From a checkpoint of a small mixture-of-experts model trained on Wikipedia: vocabulary 16384, a variant of SOAP for the experts.
Below are experts of layer 6 (counted from 0) of a mixture-of-experts language model. Rows are named router (the router's row for the expert), gate (a neuron's input weights, with its number), up (a neuron's input weights, with its number), down (a neuron's output weights, with its number) and show model dimensions 0-191. Each number is 500 + 50 x the weight over its row's rms, rounded and kept within 0 to 999. Numbers have three digits each.
Before each expert's rows: a language model's description of what the expert responds to. This comes from a sample of Wikipedia text that the model never trained on.

# expert 26
What it handles: Opening lowercase or capital pieces of a word after the or a, such as s-abre, stre-ak, r-abies, Pr, Tr.
router:459484518513526485541485498505527528552538576512507408458489419630488535491505543534449488560496495500523437558524528423524493529471558444671517518519444514495429526415508508533381513437454456505496590450463519573484567455550472500503505554505580466531532512485553499486413429497525364529577433512487483455583564430450560448567539534485527577481407462437570488566469447517449509465444500510491483545450552533530535592499505462458519554454467502429561500513545435537529518530460496439517534466575421461616506491516541496600507580494466421510445466487463466543631474566422519375
gate3:575531649546521488483483481582554455574490542400601514462487520609530519548569566483549477507428503487544565447509457447511512580441596469537476474508626404557479491468572478425449625539464529487467563542467482447545485571528434570435429506461530560529463503440480518597462493552585484523543537455424441578499506507466549507521459496485482487511492536506502549501494569510509462479500443425528527429569470577498452515493491514513458446585482494534534490489452471603459490489485445516489604441616488470527531505589525484468542457436497468520449566446444442473474418352554508492
up3:557496528497455479482496485548549548546428524492502548552543471452488499467479445512479556443556377480552537470507494598504507532463570587510462551500478566500552557400485508467520462539566441531428442486530479553499534440628538545430537434485512585491421420562518501424525432405519663525505471411551565537520487506501532549452455475627577501484530529518523530470581484576610529486537546508450563502565475464510471523445531457478504557554614481521432549545473455512396428477436525520471420556552437428433425525483531479446471400556495497533514459502441534452458454474426538513
down3:549527404468420578561436513536457504525455573541556509561522459487494467471493455503569480453493521520499376384551466478467464460517386540595562503405510527548522482523485507548517451437609433553441588473496576476439471498503465479553557541485453487411538578492449419490431510528417529538538583528432538469550435610508469513507486533499419521551473473511493532573516486431425496490481503504596533499464544471515483527488489507503459465561486438469496583444451508528613592508452522495468474424427625456554509450517486596533427595456552451530481481467519470415547448540564409468
gate4:495474530513550495548437458537493517576611399499577488510580520559543509445505546457585433472483412492478378501496430483526516511515567515525492445522397525602513534474509480523506428425453480482497432429501515599510519469451466460516520489430507425480579520494467592514390406485568527521503554529428510522554469471607533545535487564394496511434455478491454539460572524515421497496493500458513535416528551477503509578357443583559543502464614434402520530524505510584439447439557561494562484544400524506532540467559488456527512445498576464527482447514440475515598500500494545558
up4:485438461542460453386496520524506562416513420453539629536447462465496503389461508548443508579459530482473503530544433482558510511526522563511571554490555547477529520414473469471366532563380469427507544508577488495529432461520512422538568537486590543531554518472599540527524512572527538425479461611463515550509511478575450484487536581406476596484543562435432503592451527525478469510557511416467537551486548481479544517484486562476473490588444462577523498503595504539445472481526470527544480462541483452607564583452469466517512507461452461448412593534537529578487567435513467532
down4:508554435392449502503536541511589514476511493496518504493572453536457454452481525409463523494488568583481415483435481470560395482488485450540548449436530564504444472427491523487529444495510544451471498579521522459615499576483460510565493600514473564456528480443509564536595546487420552520507518522552488502488514458487440612436579431513548487462454508477596399437521480578499479465462471452493470485457533609560403502497520469596563455528526518428499402482592511525422511474519373568492389562417569460484597552487523541500475479593522513513495640499495495471484546543530498505
gate5:458431460382472454504460402397540559502595391434485474483441432525477440507472530497567482528519546506460445509451548521456492512553437540603530566451638559523443468556476506543454506487436538482422448458485585556524486435448489516563530421478601422547421528498523495598565581492525525504490524462511440495514558474378549580492586531507505545467393532484419536651473477488484539492447519523495471518570375482469477479561480498443485503455488522457501489468536538551562474433498523498460513467566548590547506506509513508501559535525517528498503520587482457632445522510516431501
up5:474575501504483525455512553624427439442539511580626534564429512478541520422539483500505586473470544499512505437449432542419531550476509549458537484505467463450447444458463538518437498554434510571448528448417486459475532542495459519478499448471440555538635494541507483491446470536378460478494477546481579517548483526498482531522368498514482465577502437543518543526544535533449507537590516518519393520601574428499451473535544536541547499525554514595541557599495547548514525475504454507574385586551506393561449476449476474513501437442418435455450447440510427436481523434526470427
down5:464570482542508451508584556565543485540446527501466462509489494463482535427466575539514425497408480558544580454553504499464577539458546477497531471549483489509482424455462446402431472519495522532456449534408531505468506594508553570440435515513413604487565482461469454531497547436532466444507455517431546506504414602592448458510456494394436336496446425492526455480518442435578408440523446492518547456429534471404613425451470499464429523490454510441518466524474487537527533488562528547575467598536515462542527516377541521450498466488538458507498447471525419427477440568545513475
gate6:423519490569473480532562466465528470520516474580466506463568428474421428498544462589460486413483462515498485526540527441461436487504482449478535494522555459451522454538544509542517466578479549494446447589573407502417471581589511528547480471478458535536441502465459473570445637473427517572514395576553472514596432446474564524431509544449461507461516558490531511434454492451433491452517411449462501453491503386468495514537517557513512497391488560439650547499483507509428537541632444535430510541529574515518486425538605517429484497500476492452561565434477394470499530462523550463
up6:526427628471411554432549460534551475547564558451530527459478494504517530448485590435531468550427509549571505537442508571503453395555547544526576481581537548509488597574444476478472451508466621443525496493455555516478506445440474437472505601503527440483477519434535507464537393567622507481611485456496462512376453521508495571575553470500527509429458514567500489564482449559507484541540486584470460560457539490575481535515318485426450499558522483480496537473437527529578466482419511415523466514503497542581457520543521510485489502539556533472494434510478441451482530540520597493
down6:533506502457518635457511557373541522528599507510489569440580545605489570527487538475477542520466455456471491512501496503506575454441469494431481516482602425542525509546451474595555571481545436491509478544579548470567467532502570503544440550506425530530578501520563497552536542549457526534396575461500504491511529587480458505518556481534459452483554613490528493460490516382481573536527525431455549551448435484534500462530497483544527617485392403531506407377430540526505485549558453519503563448517460467509534517435551537469475461410496551513557570535541474586421530548600482518
gate7:499415517331445545493451472486483388520524526486505459552532464482522518466580541565419619443476548532488450526450530532434487472536532594523455442432420491492512497509441556499487485573448508478527494516476579540510529473482372404441538463441494444405453481495377483523491562474525517544458485478487584545501494549508482475546527481524476529584486497412557517480499566430538457449449535456423522503474499437565532458457487532644458474446546438438547560384409544540534563479426467489564469564544505540564500526514421506469487561498503518536392484488498530477571469625498516556
up7:590523520414478527460390431473482394468499486538506485539530433543480488481504430515475501441493498567517461497428460508418527493546386533501454576435495502517440511475528590555475452553447487436456404519515454618503510533522408404490532560453452396480550484554451503469470562445467581531540495451440511540535567497418500613550456544562430466605558565561589555506518428494551519456515518537492548460526452483578503471465454436520555475460459478507467564455522536561588589446464514533543434577542574504640465472457458499501505471511488585499486448524478543523456418510538592508
down7:443512466544507390511588499541536459605498440503506526529518500564511499522460565558467493585419466539492552467457527395545530443466445506524496527522449515510568616466609483566417447532578506450553547419417518404512529439580620506512494427511524462542509372495539544562542482424542465406423497553464546487509523548468551434511524577547418558459489521421524466470524484447457492511468483495593489515519550558517487541472466493417486481439489498440485492382449500425590533471434499485494485568417394550461511451501474557436565418542564518486500508428532529502486488459515405456
gate8:515439501635473448544487464531517519508511436549442480412441445531526417499596500523492519537519535599494470529511433474481466540549494490593482447527539447506405477508562532464475553610600534476547535418440566437528517536427407580477517550477461527625470564527463462484474583519563480514458444565481390483570481525523570493476502465535498535497513432485508469456478428429502533548507453478515460513479529462522524472478597568500430541467484455516591494462511419480544534454596513517488610511475482496447552587544537515561503476491603575653510495475468407539580549552490478404
up8:409460548615532529483556495471560526476475459477504578491426467554548593484556528545507533447589450460584557548560599434483526380482537432566539546491530552453509462411438458570502495551470637515558522487471591508419559446461518478491452449483523413573477380483520455506409533507546540620511417478531551517513459460515484533480426506511557484442519518459439491528523431512446575552571498560476470481533524526498405477517424497437442403461514576497503543480563526507536522496463502559555561530497502549484542513483513522435459611460461550593441510496480429573461464497413487529
down8:555468481590434468432399541528488469520530495521566593476578477492547474546481455470452494453509540489482472479529456518524565519513557424500468601468546455472537587396505475503477464503516537562504489499564569518497485468436523470470395476507495494389488402496528437482551553501365533443528524514472489533525539451595476552530417453437427449510488603493434497447525505553393507525477443450549475505490456495519445449452488495467509526475448446528370428458479532490623449548417492501439475554445480561565501521545512518403554522455590439563499540626443476490397554401514433522
gate9:410609578567490564508499539516569479531439479583515507524501574557435462565418443464545477414536431527480577484438495461415562531521482406498549464409586421543444533550458435581486505469645483511480478442504375471493408448520492481493499595507392542502448494420495519528499474459499541544578529499448452444495525561505496468498510516439481495505591476537474493620462471470571484475478465567561442393521535534497466431481573462516542525518446535574510475577486488563462553434564484554458446563503583555484555431534487543483500485425573490497523501468586569434462544487454503493
up9:486579533534550474625496466536519498481411542441506440607499476527503521426514406489497523471507527352445502525525639486502573516487568526457501519454455468560508438499509424544526509480508429447561525478508578553572467436501492525404577522455480434574479415517515517529516472616442497494459544456513577557504529507550583491548454549472443520472542482494529542558463428483517490377462514516450535415489401541454457557465539528481529524470551441509409469470530422505442479415578476562552534419484567476589578478515456503464453514510602422513500483585486419568527449545527456559
down9:477514530492456507493520593442478523479500486536400611496417492473518480443488445586511504578558477526464458380543526445426485492553419429586512448518481486509416494505414518476587402510453459490404517511412596385504515507522472498514469502494583573453464420550540528556592542472488513402495497515443596544517546501424545520511542497566484468512454508430485552380499461559481570479521480571495489435560503503507572552488457469405542510453534505496541535460418525496353546446579465389483517538552536497489469512557456517547547530448517483626542499521520494514588454479561540497
gate10:472452499438485432475408452386462433439544517575437503539540558501465592496531514550509531437453504553487561485553461534538429508490584564528522534453517486531537540588450515560431532498440417517520546476571453496577535445519461406456559493415560411493516586509449550576531457523571483583391545570475526428502414560536465518530518455473560592578538417527550456504532397434549464492495544481550479509504530450524439563577492469509460449484531453511517616444512512624510462514515499441573529471420431567496500392434430488488462467513546490446437479524514572485539512554440486514
up10:622544417511504474463523560523463455505453437515554481532539455492556416632526465462474544544522498412524433396412496509442506552570471442539481521548558550405445482480488498587574495535518401479483534509447513485462568500543558524550426491468508460471519442533553549475490557531532547570453544398507482584511500452476514461450483504558442425526523516518465526563393467532570471464531520455467488478479532463539495466473449603481477504459473481593457405484490361456539571494404530430518521504555392400500452506515530456488479488498440588456545632460458548488440532451504435415
down10:573586497541544571336516444543560463447496409541441538463430547539455428485519494501516476474495448474483512541583428551558598497489596536492440496488476407449454474560463457438482552496378503512502528566559497535572555596482469445391463502495486549518426484570521465553484518484462485577449534541451599543406514623411546506533520518469502442598526509527535523473517508494487476446533429503497444488589501585501472481521482421565424561568399438503424549466484528485448555510471526475518526541474484448508466522533465507511555437556490496472564479436439531505590569411528441532
gate11:511469500543565520509548498508447511550523500477519490547522525570442453507541371473511434473407533563593488410519421496561431425553575523402521517477501537503510441510441475487471520520454526453462447592469470519577587459422506499528548536512482565469509507524495509446535575509395512554537504520483466515426437507530504451599614461568498513498488593562470613521417512451547485437484600481626519449551507584419511438575531520595607450500511582464506499531496556551457385469543541486520538544588462504446556533502528485506484452467441511359453485565480507497523538515539485422
up11:444539506441478535499484460524580547414432582527525513529498502567421489601565471508527525410511424489558560560504478484498414478485440583509489549593478512458559575497440458530532563391509499472501483500577438532483522511504472455550501412517557426524457467568498518546529445546533516443452440563487483552484523493500520582464547562465403473468438579407474549533543539525419419606573465473380512510516509441585510512542540584552555479517541412547545580651500570514543508465500485563502503434532432493458545462534527461432473580521484524424434510535497474599486561552425483474
down11:413497426489521492487496512433530547568516610453507496523409484447558510488430467421565621504581539384444529500531422438547535408491448487416634442478490456524495482448505575547456577461555526466477454557495509480455515461493522423504515474513431483536479545463493508552582495612473558460562514524462527489533414399543467391437462393553540545469554464472546429528497505468518461538416454542455504516467505411505525465454465498369485456462417460559482516551526512563490572551508492507508504459523502530431446433527507569538601525503563579436396556456562491492536509493545498505
gate12:533539601455477520403538486501536568470537476490464563475513411581435546544583546514498486479512493484492591455458532482532535497502577593519484407541457569589479615431461657508545472466506475545543528469522385481511543473479377430462561537514568521532540443485452594545405424464541518533461517494475522516519461491442538539461475514534524486481478604437472542678485493513564410480454482444358515524507572462486556417543449539464451523501525526494534498484483530389529510491501532558543480552521444476519510436525466481552493535515562442566398448514436495462493494463499485472
up12:463539416494521499541459577500512506516474562476410537532435582576456468553540507460448486450554528616475465486635499507528639487518583455466522512559499571498450519531438535475483495477511591565487558474518452434503500557485542499501444537416568455522383549476547495540487469549522508533438518589491424462480396367504482504590396556418489496500453532566467504508494521527518448555544435562584522493443502476508467561570482526504469548437531485427455520464473593612549494551541478524504516420521479492447486485546469561488437579480453467512452567421494519526412544438524437378
down12:515477450543478584426463551403446540516557522580514487508526486464456496556522509453488507434498443632567442374553598493449516486556473531645441528510481538495470440517574541428413478501508534532507508475536413491539528529552500545541490510547540546531562512522553449496480508482566418455503468547581514480499500463459453520505460570501391502579504561591492515472472545492632629362560420490480470507552506439505524465548635558502547434485477483575485444519556536443542468432504499511523483533502466520617588474511556509484536516597521452559468519410553489521512520453493524482
gate13:530466526384535466562493487480484433546522539461582468566530504464457480580475510452450497497538496538437510388576443487529507524524565574494539508480552490555510470508604511458486522465543545535513458548540496506518478580444576472507524492563502340496432548460431516548542544549526420541552532584458489584519532571483443562553414481493518546485526475499517463613514439534584394475483512522538543322452471552495536608531487486538438530470588487523388525547534600484468451519430425518469610475456536507499519553470433466490476433524489455512424573502443491594570490494533532477
up13:436501523573515518475481454498519463415462439513432474523497491491611497541523476526497476414528458602628501578528564437534481504575436504513498503548494484485533582507397585562521549457483472458538547430498518480509515466521395473552542523496518540532495487595538503499470584473524426436404441442452618432454551530473463588449427456531426502502546504491512498455574382397490493563500511489438486497543592527512523379464527547552509435447443427457514382510514491458608464541495479444566515534506450542525577570577494452421483449486496538523512444487550592516574479522456427510
down13:475504485491509537524506396499534448592449494439501499528467534540518413485546491509452458446446554493405572433449482521632517455619433622445475526488430526544478531516532546472485445514444599540488481455443426490540478434417525571479562405535507493534564509420463451516538474485529509438408431496469504396471437408513497413422479485553523407510563473531510539564518504504578539552511442488533479523589467502411497519533521542541495557474597505485574590491521517535486507568525539493463439514479571425517527535487502474528540446536570621495606498486541497627590561482539499537
gate14:381470432449543607488513511414423487423497475440521490539466392523444549584540546490516486522532517535569463480485496464560495466504571555531514498514546458577470447590426469469533462462477569512455565532519582529464518348519462460523512411584477485440535539558487589542531557443488502407510495424435524401442490493522566479536521484421473441592408618504519543448500523523511463463501538425481518529559496450594570511491353416508510479471573486420462560475522546493483446542483474443526561540478529524563614510447511451485475527482467505539531420463516544581491482504530515427
up14:593509573439475417518431487509526506511448432470505536551516580606546398533518529501533581466449501477428443526478460472466513539431484393432548517566503512520538531494520501427491440547470469505485426443506389428530494523454463419471447614452575550515465607526495529447562474480468439613519562564519457564448394546471435533486461536586471604503563435524487483558494551425553499450486450448542472529471565571448502473564504481506489513451478446562458526421502472526531478453477507538491571460447476443511400444568355519531491560472504493500426562546497506515486568516428528595
down14:484530504513576472505471354456522471586455585540550523551465606566545538491576481581498510510529531472510443503457528492419398576490451558442515509535499476560627494515530472497441518540598552485498428540466520554502453511498452450448514550393493469492426500434436483542495439543547561537416487525466520463442462542403450478443508498515515575549456491442475441425534539494445418564489485553576472546543531473435493432560531562490417597458468451591423551500546406403495505567445502436508517502440443633456429459487401520492489554525483468518492524481561491447480489452496458438
gate15:478503492553426577473554574548638445440471334519539464538532570524521453343530477431475528483539519460500453526465515453506561435492486450605544567497474508421526480434479453498525431509601632514562488476459460456475503443454514548495522489414508568586538405539534571473609438499439489485447515467425502550510531513547531409519476517496566453485574501516476503484575451493551506492515476480558465483497489531561343420529516489448599556554525491543498487532543513552482536502497450402500511451503507520463471487491549532492540432546493475504502545604550490419467595492519518433
up15:419594598531581403467467460481445517554485619554459533433517500487572565513482570560543530483431547556491421501456421551546542517458551485453538503502508507443480394555591536556481530481446354477485456642419476549550531470493472518436572533544414476473491578423468494522404473482477541474586453547553475479536431385536588413501479553499446437538511437489485474557509451464479445488495506475548540472466476501464502564530568488489472572538436483477532524496464469514451532585521547542529507500436398457509421523505427508474536540472453476482359438484515532536546447462479515510
down15:486475461485484562475485526478455496494490521547412480506539444543476604511574499508467436409437430498474445555403494511526488495493482512475530542556553559502526626491511468429450497460439503372539588430572452434467553443470535425539476534538488461472433507501528465427498480494401484507448492398544485446464504522547399606526498445422439460585566560622544475455465571555549471543550456416538538490558463547460443509428436465465387443565534437483529479425478542438510545419549536558433576443543540516564529598481468494471504433528529463496588518518525505421505478575470507517
gate16:497441527533472468401563498520477540424490491520483501530406463543374496493449489511388598505538467490520506466463498543434484524487543517517512470410539577476527485572481483551543535619480506449491554485573462452488578425520510483458490486518524522581412509538473457469453579456531334450446553486531486561547563525581491673461502555509480548497484416535456535595626529499558416535488582533400487568499540510476487535468539473491437499449513519580487425481425471614460546511479454523466467569552484511511435534575522521463457529434478568477436441531467561513504562568503509522
up16:485498596510441474521500498457408498555508465632479520579391565552506494468498550529481517481510445483428503598436521460453456504520504522489509629512564501465548553550478474488469482518525527551454562494508460429453447458443442484476425474470457415625473477568535433490419555508499448436520579448397437515471440564573473562490526492452429524521552504519507408528524506513459540542504521487524441545503529492503524456577578577614453500532460564583528458587440499512504545569494514496478580587560556485460427452634486550510547530417499513551449450588563403490471568469460514552
down16:520420571504603409507447574479578455471494403579477500501475527434514424485436554517564524526517432469497526421580567498422493438581529498491390488518457419573432528604569511456427416442450417545547520395581560508627491533465504452594510444509527481475455467437499505440370480560494506522537482416438531423550543450516494463496480484540524563454525520537560464548507472499545561533462468572572447543534495489508406478500459507561463385486478426458469467516476484477500487400518550500478490481465450494466516543527503427423448442521451471554528526459397494520510518513500547423
gate17:445549630514457507528526502462492424500479423497566472455571485510484515456468496437458515530517459428520400580464564465567487478585480533588466513489397429511493501524380489550522527502490544476485513492523479516529512573506533478613476498525494412492479534490523481444591430482522452436579415451414491437474575535554512523493552483414438532473508493476424506450491481582438423493515399521548514613560526554471394437476451475440528386500516511469543457508526508472431595549540555422538432477441537484570606475478444468418488548558540454451461395498504545456546454556574482555
up17:472448553552516562435508569535436505489386449528496606548451577601470474501487486440556479511467415555535491518446496534567596500519550480472483538563488498488483654508508546485453465505465573497614477495396484517567559510477466521421609466431506446464427486535531464422479436410493429491455500442474578488457413475522537528505549440544486548509472506442526530458516509457496501568527471460581385504517509511516483464575539502500527491499532551561518439454464558499620471571408551490481531405565414549478518487513552475508535522538563587567398436409458464467504572533498508418
down17:546487467583460432522485527434471483585443526491478467463526526421557441454489502392559497574521489439485479501465482440481609444451496451557525428535558455474479513407592397507415466522497438544570523556489450487457524515581454521451459561477503464546544417512507498455484407548544486386458446500574485465531563491569487548516429480514575481592537543477423526519591503517593432519490424476539559487444460426423501412490522570452510480519503428529539603466425452449541581466485515434505350498496482572465452511515515404465505498492553487501556505530505597417569439463484547501
gate18:495596475458473500541531505516511584423456478479489494574499521511475469543507465554491577460462479402500495492627507451416400496418481415485415489479585428585383482428551511534467563586497489536568493531511437546517481546454517599417525505581585498519479536457556567467436551434433526599460530483489481549582488584440538423388461494575516619490518490546512559467509531524474497500560472546522475416517567411470553429459453485484494535463485487463505454538470526481435609505535495533497528501478486532532425518532468564419405545508527483488609544571485512491490449499524383518
up18:521451504517539487513484474544472430569538494469473590531465511534517417531546556488422505523486430527445503469500489534426462509513486493558538508436477520517465500557552558481589512550457390482431549580481515572560532485491401511504511531394572487512504557413447569470470527466569555553451544578498580502570423513380546482470517556453570404461552525446517493435415409568544565551495379391529507510475423480530548598459515518477478535529495410395469529467466565502439545400472443465505477497454468451499579551518486474542535529605492485475571565550558466549554424573466438524
down18:564551461563511478539520507531495581487390428503536497472449551505500450535605507466540502554493524476446525417485511495547428429614468468474404557496529578478463581437542553428449470529480517531442411590581530510471537490485454488530444475454561510451424535490410563478515476477483560529577481413452510512455580504493373455537527440470517595519483552566500485575496485470479510481550451574531529455379572485545482473532468429470485515595457479458497574523599581547510593447461537540450498371449477544495512475458499448489425542563593478450557417592561513529532452510490482479
gate19:545425503499509562483505519507479532584505495488415525535481590605506456440564484505443508518555435507540452612603513409481479511474531481535506531486391524518439486478539409583479482457437507527464527400373537525496570447432508467478478580481505471471591589509536458532480573529592472529577544436442592417463475514409560628512518505428568497540499551511532479510491577492509515578557511565489419583469420489573515527425463470513529471501533481374566524461525498446565474492506463523535475518435498510507503465572490527470498551366422522482532497457558469484470611518485460438
up19:513466495527504465544506439501445455494470526432544490526700550549497538462534448368451521508526440475453590508526475458426478477518496482537505568440429466470480453518475488527459555456562493397448537472481552529409447524472517502440435483504425497494550480507459510520544525607579459441564451466529594440487545416572457494468654526506526528507583404459448469506486477498425515564579524508466470439474495492422493552379576502561418518534551474432528494488501426435527503481495572521625444523525539529559503532486413404523465507506467485494430489452428484453463510527520395506
down19:621563484554517530516424491607556537536497417489530477494428466594446460562467502522506622481488529473498537539522567530552465487479535492463579454467453485519508510550460508522477466473472519467493566500511577530513543462524500537435519579498472462443571411496498537538404450523505477417567504538464463424611522481562565493559512548489550475563515545461553493519458467408467370539518510614565393409556539546469492491483533324446488547430520462531463435484589546461526468554502494562477465536461502453411523515527455524507544561485559528440624519515446461380487479537451489463
gate20:479453482599525565457519522503440531558489501447517554509498431548534492495439536439425456462521521451457542424558500487499468542485428430466489562508488556510599557519436409370453520531483409413537578470456562483476403484475457405499566507431524504450412480437464464532529476509565509433549478537450568542417482486503562439421523501458485503516477497437352438510393542414564459481438490364501509542500511603513510521541447564489442409499573557580397436452480514488501470522421518470520564496436493516535478503451463519547502474480530448482461531460518442509511584546552509604
up20:555493597511503448475474543555518511500552476442513505461574388471550607472496509492468541449511551464456521548420509425543565504543454448473442492539497583575505544499457588550476403442519417501540456459530468483575559577568473505408463537532512535485594431532535537461440512512533508480548469555533442575499514498454543464556631470489468409512594486469601494514497434486536479459435454546486401535492487462549539523487437571480561579447502622423494524548404429425544549438454445476535475450439553377490475470605552513475556496462526497452487450451524546570450523477449489446
down20:510585414497419507437446472527383465578447452469501449512473566521569465476498558454577536462471518440434552432472513454505554517545499476548556463574539532496523405495484556447509482470431448545502500520428422557520496506534550522502522560557503442446503447531587563495442578455447475565496559422492528502501496447521519396516498536604505537474513488562567525437508394580483464462397499450520416553504499438457346567432558522518643376508485577474438488535521480575460511473501540492537495499467498464494530524543501520493456463463489512427572575501540417558510605530431477441
gate21:504531461486479427496564475468586524480460437508513504468371504459483439520497426426504581471479397502503530514486519496466445519466424552510515491585596551509484385515425598476603481490500545471410479534561522460437503448553499536613457535473586484526402493519497490496505547512495468479497627412472459490475555619516467577420485519540476480539470511446436524681481509585488588518531438548433512488579521481464482481488484513592513497486493474600415486491616497484479464477450518519556459532501572443483488508494530474547557551506561526411574482517535492533395431565511494466
up21:537420389541489509409535591549530552401481500443530462486514506577532543508492447548389460449564499582452424490510480487425459498546419515543546504483451447470443545473475526484469484404447529523478477453501512381551523531664525608506552445523547468495513521440405452528530467457510512504539486449456577460401508449435525458511560480479454491457439620562437498402452526492505586488542511533469470536487572456568529483498454619497576484550540475505424483471414475458531549477435552451534510443519545549528441504439504551579509530489553437434527577450464544474488481483538397482
down21:488611526520409524618483628494483512410532524509551459534441437441455471537556455531535506484553488400537538472461450522575458489476447489500530557481408482542489449493521529525426406488541503488505478566510548548454526467470561536528544471533531491461666473426439570463542403498524487559566572598527454573432464458537509550510523542496541541405497463430489531441486488482380466488502476528465514447550432511467523499410533439527557473532511451524455471486480577477489472554430445393457459452608546453474440429574558545481543481475553489523409417465573503519444462507536439561
gate22:506461384485594509418480504447430428585471527502512403557547496452500511472525429513420516525451469481478545490547450417537557489508502456445510449449485451592477509552426526545443491486436521454476551456439543515535447554615496535538415504488489464450551536416432458561529549498466576419487555440477459526440468449440455490510458453493580510407467478464465520531545554459523521461471577564482417465552447544491580477418497572632398461467499481524559564396425564462493573509410531491459426473481406536468604463460533506518586482455485483449502466515497564482565566499511458425
up22:511495484540532444443533528578500535520649480501552408524471551599478475493445592541557513514495517514459439520487533580524504495577584448459534511501492550476510531427466511488515487557580403569514489542489479528517523536484560454517524464518505490414415464457547493459473550632534462576464501583396477416547502497541438506408512488500538513483599455443475493497518464457598463547553436481437592515393557467450445502541476434494509448447552502551490447590450430532560557504580551536558490533427606437490471495504460369527466519501460475559407596504483506473454419539474487417
down22:553480517466474567545559566529515450459424453525467557507530511540540592460542523532459569427558476486556509556441486473555426447515486509533542487421546428533627549436502432476522483558543444493445509455475508529592433542480506551466482596508479507473504396501412403556517613522567514456508550490486574479449497489493454527518436428480473559398539529389583499484507474495470502553487435429510485548461541421579471462511542519460495488466514540439567533509477558539494482385384467403518466540392443464444508584527421501534511481534486570429398509493531465504561608548434452559
gate23:399391490468521565483426477424465466568528552456459477522528545487549446539423446526579501558454427491452550555503509507617411458527417572557469435462501441458575483549520449484570505493518487423510516473429505560428488515437474501590561468516568545464474438493511517538549559495429496540555506479374478523370509550507550507500473511554470504515521499338500457461526528487513411489536490488447466523490536462577570471464534377422525555574477504480486526477529472442408569408440558466547434499552480574460517525499421398504523435485519468539466506525600528520418451470513525552
up23:464509554488426553593547435449461506445507474617433436539461506540544570550503542469487439434500458497526454479467452547541479535417503470543487534558516534548461478498445585445529479534554472530440533452444460520491502503508433544545501603572556512595421414522518421494497491469451404384412512428531520467496360433528490616549447478497513483501451517514550538386565470507478572484602467502513579568478450530526538433465519523565516535554440496563566497585515555572584522518511487473411464427589439410414487482468514438451530521545518546535532402525486515459536503512461552511
down23:420509479496580518430475433483516496426471452506462540591516530460588616475450531518489532514491583422438637530533543486462563475449451529529529436445502432513547515522480484472503523493506509459511518628474545475530530468485535530479532553591480461448529516480542568539547533519543520467552578549481459487444403500402549365557526515471473504618431519505487528551499511532466490540526458516488594602565522562495446504558508594636476496586511520577493469508496415470529524510490416507581456570469549438481433497436522562481552521528616559551465611490488482452443520524429429535
gate24:515557459486494508488433423495448460530531514442503447422493465477507504551521569504566438500499457497449556503549394532586519573480556476476505453496509554499463491506513449471453455559497389519470544484413472448519547458542540439490437480471458451468494502476517545580406465573495530423429528476557543555430521475506467485521551493414465558466538489542572538492422471546513428426533503431501452569541526500569474645418459448477447471352616415494513473487465478508361453523483387402468477545479549437486512547403503454446452417576511456481452598534481495588517578489461514499
up24:441535538471506448511524503462508437520467494567529381416457536410421524461518431430428485488585569435584470454466513385474467551500599509542508508477445418435436516503493488546454463555471521500533556479468466504593510536454455509530469459453458416423553474542478503537512467485517396524577397402490477553489587454456568480534599551586531441545505576447514506448446513485411511483534462493599428430486482531514429471470522479493447424507467404525569500493531376460561493511465487452411495459561477480547568571529525520440507510532459589506458436451507494503524496647503470493
down24:474589600553497500467490524478515489530484531445536511549592479511462570444484492557482523457455492579432525588511457495587498458536452501483479516534531492540483498470509515549513523556533456446516528416538520503568520549489506410487454543473447414495561487580539506578509529514543438435445384548397506496486507501549429464582453476446353457444536541577528559446461525500516518513527524538524506403557493502527542491540469433462470461465465526449487413564455460557336558528473558522576551599469435464535543568413524538523461495577424558559590508489566609550485456548497611572
gate25:402496461523508523474467474476405532517513410512561437504539492522504437518543548502505495510472388490568568533439459538562502515515507457400581491520550540419537558577578474509470514505536530409554469453541440559535519485451470478623392523538428504453548522505538517534461455449508509413505474591473536383510412580526575567374535533475577546460509584492561519437454543486492438426547540370539500494563487417466488496467538539558446514537528444515377531488452539501533544500434525593522572500540429482484573499450536531592516514419489549560555424448504540468469527513540497533
up25:472548517546449529552497489430505450477521455503538535468494439497491411545587525426541508461409436562459413444490509511511508448470539518537476369511521575516530476512481373476499502574471473521524444461637457515589440492404511533456439572576488617518557459535478453515483546489447519511483554511477501489613554529505533550543457590492488409480494496451561510579489503513481553491533493479411510457494507498435549483432503453467509552628549498496539648407617446535528492554520465561407484568532462391510534470541517511452553537413554528422516516429479464479496480512601535488
down25:503426460472501463467449475521541491590477417431539484516476509478511549497429596463430537463521515564469453583462351467534506503485478489423509522506535498527591505472541481556581463584461552528464532480502487549552561419478487465522513488529488461524514565476436550555471527458467488479604453468499469454561431507395487492553518517443556576560490441403485518559482494539392538455515494414433503527428437449439398565453512457555501459490380473496427550518550464527589565444630566607464479502397409495553521466458532453594471441559550516532482553497504521551519581466495565518
gate26:548475483538474518508522456505522420556485356429462519501549568504480465476474457466528497464437507577438591610531541545483542510508518455476472511544483429518538498506495491499550552551524531438502496484498554467591475610476521473482523478375356501477560569549539470497470545585492511532535454437487521607534472560579470463484543523469392611446516506496502404440471516527529361533526577443447452484520425494567430464484470539551450526516457472540562444557473433437508480612489552543550580544461482507458538557511430456511537474504399517528496495468623455529506514606542436557
up26:545484602485579513589642579528573532483472548438512544593533483613555461435492520576417505574515516526556442454634457426480471509475459503463572563593521568417398439555510519431514486511488400527508471521514452479513582523464418461470610525535541396545462437423499570450530526455527488468457539506490548551458471487483471507544459474580521543482478484477542434478489555544486492581596424473492481586453531526473486484528495497402470536522556489425445474535512558458490444516492407552578474422530554594549493543538520492497486566534434537521549595497464520496492539516530520492
down26:554463465428572600535464529538541487505460430482512470527469513478392416557550533518441549478583480474569518523469392485561512483458472537582571498502471583450456519568453504459538593483505555395427394426543541558541451497513494509434503428454457552511532480507468548517423526507493532535516577418508427447483472493495540515534462501453382477495488518522488481548583460516599528479540580522416540399497430459429514547477574487500552479446448540469529561432424545434534537541464558486544572521582506545541500518441490415487585515415480546530613422516589408456525477441540457486